config.yaml
activation: "swiglu"
grad_clip: 1.0
warmup_steps: 200
decay_shape: "linear"
Below are experts of layer 3 (counted from 0) of a mixture-of-experts language model. Rows are named router (the router's row for the expert), gate (a neuron's input weights, with its number), up (a neuron's input weights, with its number), down (a neuron's output weights, with its number) and show model dimensions 0-191. Each number is 500 + 40 x the weight over its row's rms, rounded and kept within 0 to 999. Numbers have three digits each.
Before each expert's rows: "raises" lists some tokens whose logits its average output raises strongly, later layers aside; "gets" lists some tokens that make up at least twice as much of what it gets as of all text. This comes from a sample of Wikipedia text that the model never trained on. Tokens count by the router's weight.

# expert 77
raises: ";", ",", ".", "\n", " of", "\n\n"
gets: " city", " club", " town", " village", " district", " University"
router:498466457531466480497485537584466497422526563570439525462537556461477503490533457557515511522518432515532501538542527517461498517512457551517543460510432518435565473484528483519472485459543500519443529544519490505473517546511488533529522489564560491527504437465495458617533480466461383473486496509510486506537558541493508448521575527460461531460511499487497552387417497540424491525446473525513497532480505516530466549482500521462496458485431491515505511518569512618497515450469530408423495428528588457503567517490453493501446489513528513505466426496515564515545483461468481507
gate0:502530500529447564419533532538494541512498438463530568452491486525472496486462507532583479534540498493515492533470483522415543493496496535498502499535503573546412502526490576447510546555452558487564477460480547490522580449492544428523505542460460437451502468601481526568544475461479512586447491467545520496484444571511506487485461433476584503479480483467436437518480521545508481513542504528479505523477455469477489448531437423416443502509505579457502486555475515440484521513548494486500554471478401501456454470492499521498576518480558485473501502545529486526504568500483601493
up0:529488466430555399560528510492477415503494479475518459516518497452512513501543549459496493528522480447468461494565516457562524461513518547488528461525467512571514488494471497474565521516554517407524459443579509550521474567404486507571518486521484468551377490481458523485478513521516508545521523524494492557464470507500445508516481552549463445486478421480539466536500480466406451465461469551482534441464507501499482426470511503594483455477490495536531463540533469517546540441482495496562511441542473514541497435579501494455481499504462494510584555539522403453539526453462521566
down0:569523516506584540517532401512463528533553495498459448561507491574543430525494467478458482436497538535429541480489464589472477485532467442528500499567510474472451479514405437546484534435526527468409443453510496449539529534519524494521417501507502531575575501482434509507567470441514542545493542532505516454509499455529479576424501404504535446522484527525544516495477456456570551486447528512469491560502506507517527536511519514464539504526459535486508475418429470526451557462473526509474508536465523540559471469446525451517588531500481512509482481557547488508459521506445528505
gate1:491505569444474478452515456530420517512535482546584519467431495424476463526510559533497489531504469466451507489469428545522502467541521494516530488477534508448500547437542448461555513587541505473504530519484473490577447520554508517566491500519554482483534493418474529462437504487475504490507560548499538583385512479528479557561529520490439503515501557506499389533463527397567547559447462536544568471537507498544520552475544510497550466504524456431519575457519555466504454499556526503455492524531517489511545471492553505515447521514512489486524515425462501481604501458481518494
up1:484477536544512560410499522421524511500511517522606549571438467475473506584529466541513566521547569477539544479554521495539504526531578478566552467488427571542490445487493411482550462499537498475473499502526497468547441484521553540505529455539541459421467503525413471552433438490477456517479518442457521524457479499483535513461511459531538495557474514483483441519513515533553561570627434503504508536510546500530433556566535533457550507502489475421500497497463460520511554449478541475516548447447493470489472511528482509464535520560496523508500495514518488492485586504464510498
down1:485461490498445478535468552480493496421531498536398545468456432443454535572481500414493535502504527482470498444458502541466507497570543476441539495541451484507515500492451457512510538577579518488554481501525497465558464548520485482544467495524445493543550520491532502525458462514564519502491606422521502529582496550541457571425498496463456488572517479430509544464482478413493498547528458548540457588551421521506489525539517537508531473465505532477517557526572507467492540478472452434498435474576553504484434517502519530472489505435415534462528525528510544511528513457468501511
gate2:582532489490487537500454556512519499477521577476503456524554506524477468532518525535454451489439526480538501534504513531431470498487507520457416520532517505462452546540613509558457505549553497526503537536421461479463503557454496554495556474488482490498526454517582544473451433477481526479525536508497488531552484555591490479522437483476493466489476514557542525513570508404463509524538573514542517510472490515392479528538495561515546508559509480394486442511448458538518500472523524579476473493435504454600468513486442536529495442487472548495516572486513483552422543520455560466
up2:456434480518546588494501512424510500441472489481533443565496514476532580494458417518441534461539489503497478402520609499516468508435506497506486544527519444458478578507525519463501505491465440560461506563535508485501462492484482517440532501497499468493505524523537495564513490481499544584574496469503529425459434568467545546477515500530512565529462526473525482531478472615520585491529530514505458504512455518473475490541503426486485529579409466518477484506538592509483504431489515501556597567469483519480499560438581523519535486507539495526482530530470508426478524474460480509
down2:459497406533481460588462465496502470509416522474500520554436489554469415489435522474530460453462532509565463479478519481465483501458491509443513477482501481422502510519522539524480509473488428487504475520445429435530500535390454571473482500609458490519505489461539599485527513502476507539564521521514511447514553526497494524565457543489491502543511550436553583497495501534523528528465487531499500521498480524493464413481501475495445491501481473545476506483457535517475601468467502488483576538384545485528543473551527495497509476499514431529547499505633462484499518475424466509
gate3:540498478556497493436435496465572550467479438475500475569517528482433480572453429459474516580512506466518516523566560461532535491501471549584490477546461547472482474502461520558495467483428478506515459550498448468521470519585555640457494430494484451505493458553541514515465480533546570404516432505482527497488508507465458450592495512560469497491502525506561545511449568530512500494503553536514461485494459521551528480444469486516474475483511445475479500527535447461482481479557470496589484540487568533460541439532510515519466531509471538395450499558511503452485458481480533498
up3:497507511552489506505507506486480570480571493498538482483514432495516527452488521437473567469385460501521575458494561522425427538466478462464508501447527476437538475391467461405504588521572494445533525478507475505464492532493534482467478493512505537545448504491518535490582503558467532521513485448516536507489414505497484439496524502574395525501524538519543444472499568484427539490540496470559474503504521477435466530482545468537464570504513478486513534516516584495551516530497484520537522573485493518527550516564535533518490477467494527525532504476585562491368511481477563499
down3:573530496527488538449451515444542507533545487467493544518469581445409475404391539483457523504465555498545457531490491470499489470498474531569497541513432494528528511457483534498548437492484462500439491504536543482406481523475539496474511512433515483527449553461497498500510482537535518448534522523502541526476522463509465513511519494589528436527465548611502454492520539549492513457486482490542484520519453433595533509439502487431504455563512516516444480480523506491505557526453493583426470568567560484582544469498476551507541513590521541490511446506429465499489463435514524523
gate4:461516551533509475482439518467538502423431578525542455523535492524496474467482500467530479469567515407472444489492451506447533478452540529383585488448617438479433514470495475545455484473566538478532489512521575504492528539552501486487466475508571496465589492546525547537468505538452494572430473433544515533522525509468483538580547468453538510513553491530528537571479555470477491556438471456514559437501528515583515490542466545495494516485573471505505507433534511478549501494475542546490517502523567447493507453469507469505550470493486519512493555453465485466487544501536491424
up4:453521493532426536501541542479458500517482434486462466428453397504487496522428481504525529462550529446526519420493474553559467537486498522495556532492459540468549521562499454512473494473473506502473473455514504610486498538458455504470500492481471563513438469527526491498528494522579502529504488485475523577533508420479454500467462517482509461452505517539494488423492419470512534540469496438594395476455482466505553470489489530497559430482522555530580397507497474546534532521490525465510441490520481550488527509513457480547395558476460526589424499478484564460533509557463517488
down4:489515453504499525508569567469451500542471478499499504459484521495489454465470453470582565469615501561506523496509539454461521550564499488466482513509424433480536489509504446512513535390495492464491490491401539454484445539447541484475540458592462502481533533478490426494504490422556492555527450542521483548557480503541473491489532445514466513512461510492487426468566584483497501505436479503456493490452501509528535587536459560509483527516459439503535522498578531551532469540477509461467486528530530498441471484448444511529515421565604434472518521524582553535547519494499503519
gate5:482510474505506534497491473531503490499512421539495495531599489494428545506433495561544431449536505588486550516518558513542577385432484524444465464508492490471496478453493486456536426508508453471507485447495498532492536519520450508483467449528506483448498543452528464594447488468517434500526510478501507432532532567522577557470495475455491573496449468450535494570464514483470465450428506500468580486437511515528481552489525543496503479510500483534521586518519365523518412527526545490481533520463494493537435438558525435491510472557451575499515484488525460529469491485447509505
up5:499460481493531574463495558534541471490430401495521540511566499528509451511455448506557458489535515513477564467538517514393479522500510554580555540507471491507445496518466498508521475490455509465454496549473551486515439535478476494551563481477487527541475472513574459481583499503567512490532519505464437500446519490461460544487431501475395506501536456560570495524528536570514498440529525489435456511434469581512551493509501490528478488503437500499544518519530502488523487493433437465480539484443539525426530517460570473550504491539474481566425551427517412520441486531541532413
down5:522528481469476467494422470527474592494456532490549490522525513588500476541510534519579548519487525473453536553497537443519500493491497462465524421408488494449542504487514431540555473475456558454431454519518470487523522458472510462500533447461500540552528502482502561440464533483519497452451487477532492534452447551489410481562485491484532521538525491590532519439463537485459470556441499436520439473410466438498478466440500440461473521465558516485428505513421471482488496498525529480473501503493562465477484544541464510519531481566495392520456562470529565503515580563473503578
gate6:409529456533501452506566575482551522434554508478498478460485435505556415513554595487512521512542516498465473487473461501496546451473469417549517491497562502467546480453545510552506454525512564435482544485508515581530535475529441532518492480465517541455511559489465491516471501507534516521505563486492395556479493552516442529537473602510422481520454491477482504539529507531465480474511475490541534449466430560481538538502462433561420532473488434554521525429535519475569491465514528477551561480414491508523491426506564470506517476544524528447452504493579479489463533519546478488
up6:509472506425482521532577459501570491462515469453492509513542550450563416429429510565482471486525454469496473554456542486457530540503502530525440492525458463497550502481495535459487513513487392462448436448493464499562512426486488448504525385477526502435490404471459525563580528459478501484518525493482535480528486490518504453445439480501484525475508515486492471502505524466491497559437493545518539516473485510528482491556524514557485481469542497480461517515508615455509548438510509405590517509428453480510532524482516502461504485448497512589493493585491514559459558475475405534
down6:527458555483548497478495461476440485481537513534473442484586490500564450499473513492380420511486504529442475483480512560596549453403438524480454495472471549461556606532515602507488486478437409505506541469444497546578492518467468465549514481556458520559534573525478559530550499520539453524531460533456495483478499529518530512461489558482492492434487472398529471464471514467532498483524509451504455551514481467494528552458486486466499546474452511491490514580488508517591485531513497475503527539522482498532479551562525460522504494410562540501525514454542516560515523507503448547

# expert 191
raises: ".", ".\n\n", ",", "\n\n", " between", " |\n"
gets: "s", " years", " time", " century", " population", " election"
router:430520507545504472444500565518471535428496509524497521485494542425499548518542500486622540570497514509477487515530499563459429569500470515506447432493511491494519491452498493549481563489555567569504556503494525506505560557592493517480501505499543421526476466530505449519452482473503415528482525572509413546561520493487473490512480498480521516477498501502557460530403553502472435521522565518568499503526504539491532552438488491475480437495507509519450553505516519562473518516449585429512443454528530482421551515461500478532463448586483518494464397535544517511557452509523567514
gate0:520499513575561461470485500337510458484512534462475494614495517509488487390545531489479549497496474514495525562490474484528521556501452465500475469440522470465534510561457500452555502514537532552560516531475530480446536466491539459508483541473480515555546500490495475537468549509476429500481505518505480455470530462529468547493474470459545547465445482507488508551524538485436532530490540535504500441509427447488474528516518520532486513467548521499511503482571533516470477460394479553480520526616590494510480445511498562511513595498476471461480509414538484515450495499413400555
up0:452537514520473559505533521525547581458541484490464495483504505522558544497422484452482457487504552494492535535514468566577483510490493507458532541461481433481514461576574459552504504515425515584505570404466499545557466530607451462445553396512548504545472486531482443502539496485431567416491510478480457527515513528529483502548537503530515504518505527484473484464427525505488528508476560473536505509510480530565488466506458534489545456517487481459522476497486516481464468504518479500415499492482484557479478464527480452553544622534420499587437532555476478503456462515443570551
down0:535412534448481491469459531546469486556529431541470575514535454571576482613517461454492555488464437485536543545466487499541514488490499522494495474490530472573469416528539563502442490514457504532594476503522526467507488460487535533493565492474494496480516513574548495527512534479501572525516554516556414475416497456543479510580494514495609520466534562531491531421493487529521494478461484490465469490488503569534502541492502487511553507455492575463561523514493605484466486591516503471495451475485450507564488466536458490578505549566520505520515538487538449512515526480496573464
gate1:463452528493461424524489464469531485477558489585508524556545499474550484503463570493491484498525469467507476523511483510514497524510484445501502427494464495561474518539479425546462475509524482453530487420525484530539488563519560511506395466508539561467558492531585468451385467518445547520465477476463409521475471504548476559518521432503452452508510555487530499474511453503547525493393515457523419491541469537530473557534510434498554474477488553490567462541492374543477480473551545506514468539507555490492536497488552474393476514595508533480539504500471468543462486515532495515
up1:538455500473460473572470510446563523442504516490472462564502445515507567497468518501449505496451521442565543528575531528469482453566485440524509468519501476498519542555544557465471446504507498555540482509554454481489476436473445481477472509487499481531580531518544481509475489549535490547504491531535503441473514521520410545487542473502442467452595493377465479508505442557425501495430540455552444488588548487555502458512522526482490521434484515488486481594539443512438506460476562492453513540519548448584462504458536508513498475511495515603521463454493530487538418464510551490
down1:494480504512478430526555592612556523505548567496437526504500522484503570501480561431503533490563469521501471483499480473434561470525526495485434457422464484530528522545486484546485481475519490490586481487506521541476513506513446536558556515534479504455482551485481442475420435462526467528488528510495468562573522433522460526448462502521554510506499567599551592453423540565472522472468500556439553458479488533564513487542480439544546467478575542497442450541539473554515454474450498504503452490496529522478523474508451498539495557558549490531467491511551482528558459463540500528
gate2:525468514563540534568477474535489453451540488478526490452506513442478544470521476471529555511460522591535582477515579539523442519510488483446536568475568471464505524542481487514558543465546478451480511444491561450514541487553463572405503541522513511532521508532445498542437486542502504467612524487531522465467463498560512523531485481485484514416522537494504463524527480481541427527497444448508452463501653462485493488533448498550473464520520523483474492488541432445463471482459514527534409495467458539552491476536566493605489542504538486480464453552464494453495450525547506534
up2:421481519534533492508451529524541496518482491468557520435521549447514473511502522512496462437521495469468496498498516522454555469461515525549447514559539525533563525560471451524501510547467564533436525529431472430570483524459453480509440530511595549571511453516526587464524518492509531415504577497519488542457443471497485458442543453546417485470518468438465533434476500383496449518444425507494506549501545488536507530467479491461475551562505479454491500494521528460465418493580454559578486521557452498526458482463492578503523541427518441499493465546484500516566515512497505507
down2:454525524516524453477464541442493520486486502427566546476482542486515497540456423492545524485565482516485505527453470522375489453535491522476451524556520440461490523530503514515501454473475597543536529569477501495525497457488517517533423535470506483569512463471429480458609518531515483546534486554522517515459511488465558508551570440507499514537537487578514524527515509489426548516506556483523446475585451506470487511515463522425535475488541431532448443488506512498460517529416479573579570567542488475437510503514474448460564458410536467479532509476497529540467432500476499554
gate3:484457405472534494541520532517477541547536550483524530567488464463538443532531562473568534476448466466514512438515518486542496577470422492500566452525583497458533511539481457511487437521551459526456539571482452546556482421508553486504551514435459527483499459512459460514477459490479502512551488497478517502532449512511513505551487446490427394527485489498429453444576475398586485490526488510465471503471508447480476387431520523469474502474590504496466509526482485501505554487486529539579514511513500536455475528463450502495490514547392556549525460491519488483573521506456481511
up3:527517477473522461523560447553505466519507498532458567515451420439457462554545455477542506483556467476411443540523476503402446466497574538610504489492540465492557409419462465538432446432527530483507483527477498476453540506425495571480532538497546521466525522602528511505550578466452508533455510551492480530565494431511502531466461522508470480459471571484478434499533458478472480508521498504528456493506469488509506511537484561462557478423442502458485446472436486544562535545494393496468506523527483534484502511514504527514449488530567482499567510499516498524527448461465508523
down3:539559532506466498466506524603476507453512501535510522512525604524611450499521471532524564470521531553493524417468546450478531459463494531485557459500476481531500413509513548538503493433508467522522515462507465486473455487490457466474501540544501561524516524508529496543454472532513474524437510539493561524505483408516483482528511535525580537482513490395478501466481522507579533561476483461564512542472516564503501555472443475519472520503531475464494464503475464456459527474549454567491476521455501565548447457558440543463507466468479507584428584479621598528509500523514511455
gate4:506515490521532461484459522535519476423520559534481493445465527443535495470539512542535511466489530471527503515453517510481475536514427526564494482501526515474508527560457493537477488486533514517457442503459480516500550529503536556541517596442476465484552567522427485514459500499515541570531484504493440495496491525482475486400561526444495416545448542530508516481479499609469443461567521446529480440573501330551513539550518518584484558492538496521549504474501446454487525528556491508493425440472499475465472571472571427509502557527506458480494515446500438575481483484503471466
up4:473522529462472500472516506483576459516544555467539511566503581514519501537492600467555508550432534490495555473539585500503502458486520518572542482528500525465508535535475504486497529564505534405470414510508497549490518542495562466484471525528517487544557523501465498539506503432482484487529488556509477514512505528451592523424486521503492540564604433502443513442592403525497492493552467477497484443437536494539527516498528496403431478512452479451492518554454438488521529515544536533520503462564457484522501480530523495551439479483597441515511492560507437513511519468456557430
down4:545542564520491472569590513569491511514511547548498512536471522454460512448483502496518480485470483546530526483465459552530536538510526467463487418466548443504555475528503555457484509536480571468467481498540509525515463470548474589465482564488509496486498482513507495451547588432480421470533493528498556475485531496498476472602508500460510483533511535491515489571503551513566439585410515530492521549493459552505492539485567529485507541497521491413474515489510486467526467505553463423523512530530470501486522500506486494583567498548512574363561505504514483407514446467481611471
gate5:454564479535518539501423440466497499541501493509566570555500512476441535518463532464519413570472502524475466427493589536544502538498490495468556497551524472475567509467440493451500485474513560392478550502529477506480471513537452524496430459556444472509488481474496546453467455504532480454478461549522557562451505512498514538479509526464486484534570488546547528490569458495537462482467510512530508500501421496558568452486487547462495522480484522466487537523528473469573457491439519516509443472513535549609559549568486383453522473545530566535555505504474454518586454468516481521
up5:496479487512480537455520544550530495495500523487485517480502527522548458494591525476521605485435502575480486577557465489498580576500449529475540494463437510490448446453465561527452525475482553582515540472488575512491527503489579474515495527473463526463490502490510505560448429547519510543506554450517451505357473525479531528487457522582519509455469538496504544513492521493509472509466508466481533452524559453494482499556475518478426520502451493466431542552559548560539519524469495422511504467589474500501506510510533442515542487547500562493472468567520452518416465464540550404
down5:422494440453527471475520505537514495495512495499544529509421514489510522563509439483508557472524513487536506488540518499446526440569521463528437570516446476557471435534541479527530507561548498481484551457443508478458491539511455585510470506486505532534498502516476561516538477433472473487533462599525479415479578444462513470530509455553464408524535552444534547446504511527501500542475467521481502475499556491496543489524439508525503482572551513514450486472475526577531411495477463422476576489577508452447472476434493481594447437527470514440453411434523508473528459527531509473
gate6:561567490453484486408521458421452520545491481456436445437496468464483570511454508497507461488518488467465504551481501494540505497487527472531495519537493481453486508479522448536482533445473512519482489497502467475530500516541563505497498415516489519556448452454503452576481490543448474525485494490483528526569500482456499453548427533535446576471510469472542399472494434475454515515568491540524460598529495527498475530477422487443509514509456462552560494479564512523494478462533534499468523517410570505512545510486526469461530512561477568496544457424499476388543512488440623429
up6:510524442505534507488508502537561498484616575520477484580459551458524492511498471487531533431588480521556490470567509452521513451527488528576443475527478552508462527463495546442450515510431574431531482478503543493485450508471491522559466435498557492481524475490530444479483533480563534471452485537416477491499548463492518520513416500521539478489501495477420501549476569433515522539503495572470546525520414509485478462535511412474501527499546530488560530508546576511500534502477550548476511555448528479481470568489537524398508505568483525421564554529524487499465573529554499525
down6:533526531529531436591488431463465506497481474520530467448462520500520444460559493475489531443472481489514450561511502505512468485522444517474451586540505443454549462439505471430461457563549539535556454504504597491507516506518433512472539475475523487517517509500483503514511503465486488468578527466495591563471471472461589450454549564475503462522507478477498560552551484523500546461452474563488562436532512500467443495572550544517481499501513449573466550526500489521466448470445463531479540467560440514533516451588462526477528541442476472445496471539578396570533514477477468512

# expert 112
raises: ".", ";", ")", " behind", " unknown", ".\n"
gets: ")", "s", "ation", "ion", " system", "es"
router:488490522555486494459517565485475556410529513518480489429507540502507532406585514491590549535565542535480526523532450529481459546532418532508478442501453512479511511519481512523501561498555536578426462473478500486458543574523465450552474450503544447531451484527500485497487449524424476537481548509585488500542523464491513466469495516434432498444495460419596505480400563556475460538477441576524485542442550552488491501480479520435515533488462556543441484532461537565505457479477506483443453463521509475479558537476483516526464472584511494500521497508566508527526494514471527539
gate0:522553475539489501494519474450536542531556476481532555529463533431487543517562485511515428493501544552455496485529497472447567453540516588484437532528491557493556473523470468485594504563540500468505549497454488493466492446567446563437516431522475490514414564501516492507468451506468567475506510524461464552489455483506505505504510468485494448534449478467503544496530493547440496536464495519564450535552439523499627523469510512499537489618464439485443566534515569485524478472429442505503496572567506559517569512508476482515532453510523468561420489465469532493484544456455549475
up0:487455526468509523469440526487516451535535479459408536487496528483438481513566551545525539506480578531437430482513533506473543541544471577443473485531456539447543505396415493484509536511459512465522481515528422525588525450531418519483515480524468502508462537467539483514511518548516555492513480449537447551460535503493508454555466543453542552515528446511435550594482579544425512571507518468531517524555568485492504515521541520546465555573426514470506462495420502438476482446519557531425513446508499512482492500596487525524452505430505478510454495499500506445512543525488513500
down0:513457407485498502529497458387476586468556500487549477480489450451473556498491545477503525540477491479533507461510501476475477474457584448529510436527491504533538489497487539486468469555503568418506476510525434552490503455550473454523545554517510436504547506468429503517503529520523443516517496438466468534436519491477584459473573539450479463471495476423527501444425449424525538523574528482469523514491506537501521539455524516539504498441533484475525510510499516490542438497547503419524600472458429446461513495425505457484467595492385485473496497523521525493442433514488439523
gate1:522514447522497458478538516504532563426478505585483475524446488588539497512549454471497520417545490558566491549481509442554568480504518457482525485514462518466440441498502478493512499583457463417507457488611505541474414487544573484451476481499456455559500501492508522477463540562518512511448528448462545532516530497478530464420554506578438473486525537478475539528480499528467522510534423494550509471462495495481471479452531504483534515466550451515429526502509473434541443560432579484430505577446426516503430538474529499430507541529469483568527500486500479472536491456474462537
up1:475436559510554486449575488440487544523494513472545484466534427474515480447506512495400458508505450517582509522592467508511577536479502431478438456481524524548477503486507534477520465457469475453478474532523486471522491532546466492506472477552408550543585449439495502426580445424512408528485483565485491465464503523564550482488585570407494497481481496558524466501546452510508516468517506540491521530481517492470519487535485457530518443534501484582462500510520535540508527523444465430485452517513513455455532522505488553436521571511556504566521551495493495457541499432455469574
down1:443507542506499478522499477508547551493433545531497465531530498511499512503569436426398467490500543472526495536514525576506502477520533471530489446543522543484368484547494547451555570511509497429468501455491509552463483457534514506478503507470469541493449562474478493457471514494536523451493516475526518522497509510406459463468495526507513476477592503561521509569543456493483460535496524493485565454550487425452444484466540544518453456503562542534492412402498516522574561490422454548519435517496499506504458537425523511463645480513521473526529501499502529511535468466436474553
gate2:475438542372472502534565514446499438460439497492443525486597430457443514464472496552520526443490500509509518519462489505512507504445577574544462459523504601544476490497538544530427498446543465441540559504481547488464447456467500517504571477517423545538496509540489439485558452558461476493546511532521484476535481541506540489449519489487452451434438555465488515504527550503540484486491500553514524436542514465472559552547572474442452539459472484531528519499448489493513477498516504476504543524480581500550507531558491434489503553430441501617529513517453467530495535503500528485
up2:478570531554464492537459525477426500535577483508523530500516455475507461541525474462437501502462498551481456474493499590494441490507450497525505422488562492546515475528494456545521491428504459518433465493460513574516587509551451419500573469470479440480501521536552564474472452527469452517468525458558500480490456444539493513482525492559424532590564462508466520463538444411471500454436476519503467510523445464575521516458480488549514549469459520495505508541454490541507534431458548476559461534489487555484499483513528430515544469515482543509533506540583551417435499498498504600
down2:455514534504540499472511545494516525513502570506470502469530466464571453514467450492538486419540465531485500555507555583492443466510460517490435490548476447506499568570547385478512480482475492482520446477527452505536530500495464525496471547544570497565504483444502515518568447557489538469524514481443436487481507514561577450458522472520490524506572475534453499483435489490468531529536519515482501487516489495494444516494463451451455524510496585511467510606441539566506440446530510506536418544532455384489487461496438515520531468519469386469451451558460499510479471512537516590
gate3:577504509480597425433428563522455509504507607526540421466497443478420492493492497505524482516465541581479502414492502497542463517473430435467453511469444439488562449459523458505513517475445531507534541543555543559516400490470501544601476509488425461538502529553472491504494489588493473500510478503492482479499518441445516543572494499470464521434447531489536515547577544538480533518531554495505509537553443500447474548466477507488462523473456457456528463444500519529470464553482494496469421495491477535462467501501524539504455612480474506466498540531546520510506516490476552520
up3:495452504536429500454566523548498484501512541455504503497470473580583461466446498534494540488495550540531493494526542515540464460546506529486479535469499525518544495449512385460471528516512547536598416429546495507482538475463558523481503468489498453496469555522500494512537483445496577428575506454483500492484461486452435397557506449488465493478453470488567531437490471394500481468496523498525523557534519520515483503546534458488509406428524600500504561556531532504409503542546517473420486495484508452525433456449528482419525556538455521489549511501456536512492514517503507486
down3:472495436490475528527479544511445547439404508576467565407525557519496460501497463528508506578510497497531545472417467480522492581486454520572543491494411446480509399488556478492531521448444545509443511548504548529563431507464504572562523485493524477478505565534505564550457495488561503483467504526555497554463575491524552519508560472525541512403530552457503535442543540541520472499514539510536521477535499508478480501522518583527560543517480455526519493493499523477520504522481551496479431546512571499521487506481439499542490547417425454464468519478530458501495472570465540445
gate4:463484541469492512512511452476453576487532476480515444491492510563551462480494493514487467507537506503465455556544520534523481491509476502432498518492451450592461556520525500485493606501497449539470535530545443544536535466525520431569502475458450505500516462543595550431519439496458468515491484539558467527504460436493516454501565577520497407574536458542490470511474451540417501470520585561466573478512411539473434553502515472515463520503499468514530522534441505434479522476527572465511486608463511453447520508500487425465467483515446483551487553440467580489469488489496483519
up4:506495501466485515547499457484532497493525534547514478531497451437504578523554534519460524459405487593458539460508555500489479439484449488459443495519527500496500434517476522532494514509423494598466480512584520478467434483522535472506508515606542527488561469507544583507441389550514490569553523468526492526443518553601546493557486533541505546559544490522460490532471540521470459579463523487436495526474443551451532449518513485475584507457528492481474515500504437515620461437502498545454490510566577547496505481478513472493477439513540524500526498534512495512501475493489541551
down4:557466501519450474506464555513521513487476530454500526494505539442492504504499517541542458535557544483496512472510546521527560519518549495494405469468517566462504502536448527527552501426516612449502580456521548457479512538480447530457434484603537454461494533519434326524499569439495513500487481525540505470471497447470524561500443468436489496457529537412558539551469511488502529484517512492562551479516561536573525477521516536520510457477462520453417508510555485444485489505464505447501467434482461497485484475524454527473489568472501547524491466504579435529499468524516524564
gate5:523496521497525512532484494479515535502503545512525499474511509419475472507539489463447522583562494461529565521470487535534467448439521553486496499448540536502504539466520416483580480514479478480527500509470500446489504500506490492526535498581515479523531563445586416439496510433487513526522435452473472459529522503539570533471549522495525551528540461500493507457438491496485552490516466492493478513561496457424448550591489463509538497470425455443485443486496485539569508641533429553512428497485569467554532474507488494475533449471489480438437422461571594509464492446460560516
up5:460521498460569482479457506529490458496497459457522461504508487555467475475459491527511502509551453431554491485510479505437544548437449524466508511472511457514421604460507445534541487447475486469484546446526459515470510572511508464504541514536514508421426427509493529525510560500507531545528472571454541452592568509507494465547483497430555540508549488530476497475461554555534504512407491422474456450475490452491433465460517470596473537455588492459529544545507506520500525529419505506572496508478504495515461513544406509507494529549563517507535450497547529437519576517535426457
down5:499451547454505512494507453491507543546446508521491477484567494519484475578516507444430464499561537510498468527458549536538527506547451458463498535489456464503470559585514503505527438456466475510489526582475541476541502522458519482547550551576411511440456467468560474528520560433470396477552449512501508427428495429522511505487486565511478511525512402430497526426475472488531509561478521500474497520501455518560462508471509455530547465500493494520487514524521531475567553484514436601550570546433543525424471455520528477464566477522471577437501480488514520449525445529515481469
gate6:475475600493549449469463443517500514482539429462525511422516509539479477491468551458487567438529527490563474486526548540544497480549455442422478567499479449465554529486565511553476447566467531409555522503505496535403519562549530483467524533555490441576482509542458487514502480543451505550511590529476524468503518528468513507499560470558450407466480491466570472516519463548496457474561482554478500483515490474525572528504576508532516511501496461487471492462552480519475528493521553544575466577537522486565576437565546514533552505529470488550547434498494521497502514453482491470
up6:551505488529458455453454469408556455487462439483499526516505484494529497525502478487437535578503513516489551460517551500540535461500508513543491473534468442596514456476446565484519529533490511469477444551568486428470560522458522499544497443512562446459537545470549511480507460519553493503523542500513492440491485496428479362443557452504506473470586453526582459567477494488506470509553491470495499475463479509589537480490552564423466447576484475519454474532507514440460501458521492492516536456463514560462521540499565456532475428520468409501503542454479484471520547534487490576
down6:417529563437457573548498456474527441460542503558490469531454539455475481430500520496465552536498453495466509472504518449482464512505480470512499453544447522460504484484556534509479488544641447492465518497447464478518512475495428528556544537484501486483506446544580496481448413482559442461506502465505484492532484499464463490523492488458471490499536531495513503437449471449474569537429431546475480509520492509462448539508406537494477445514560474549452458524490429440554489496518432564468488481463455466443504523564483509582553468523495517459468567463580526447546474506518436558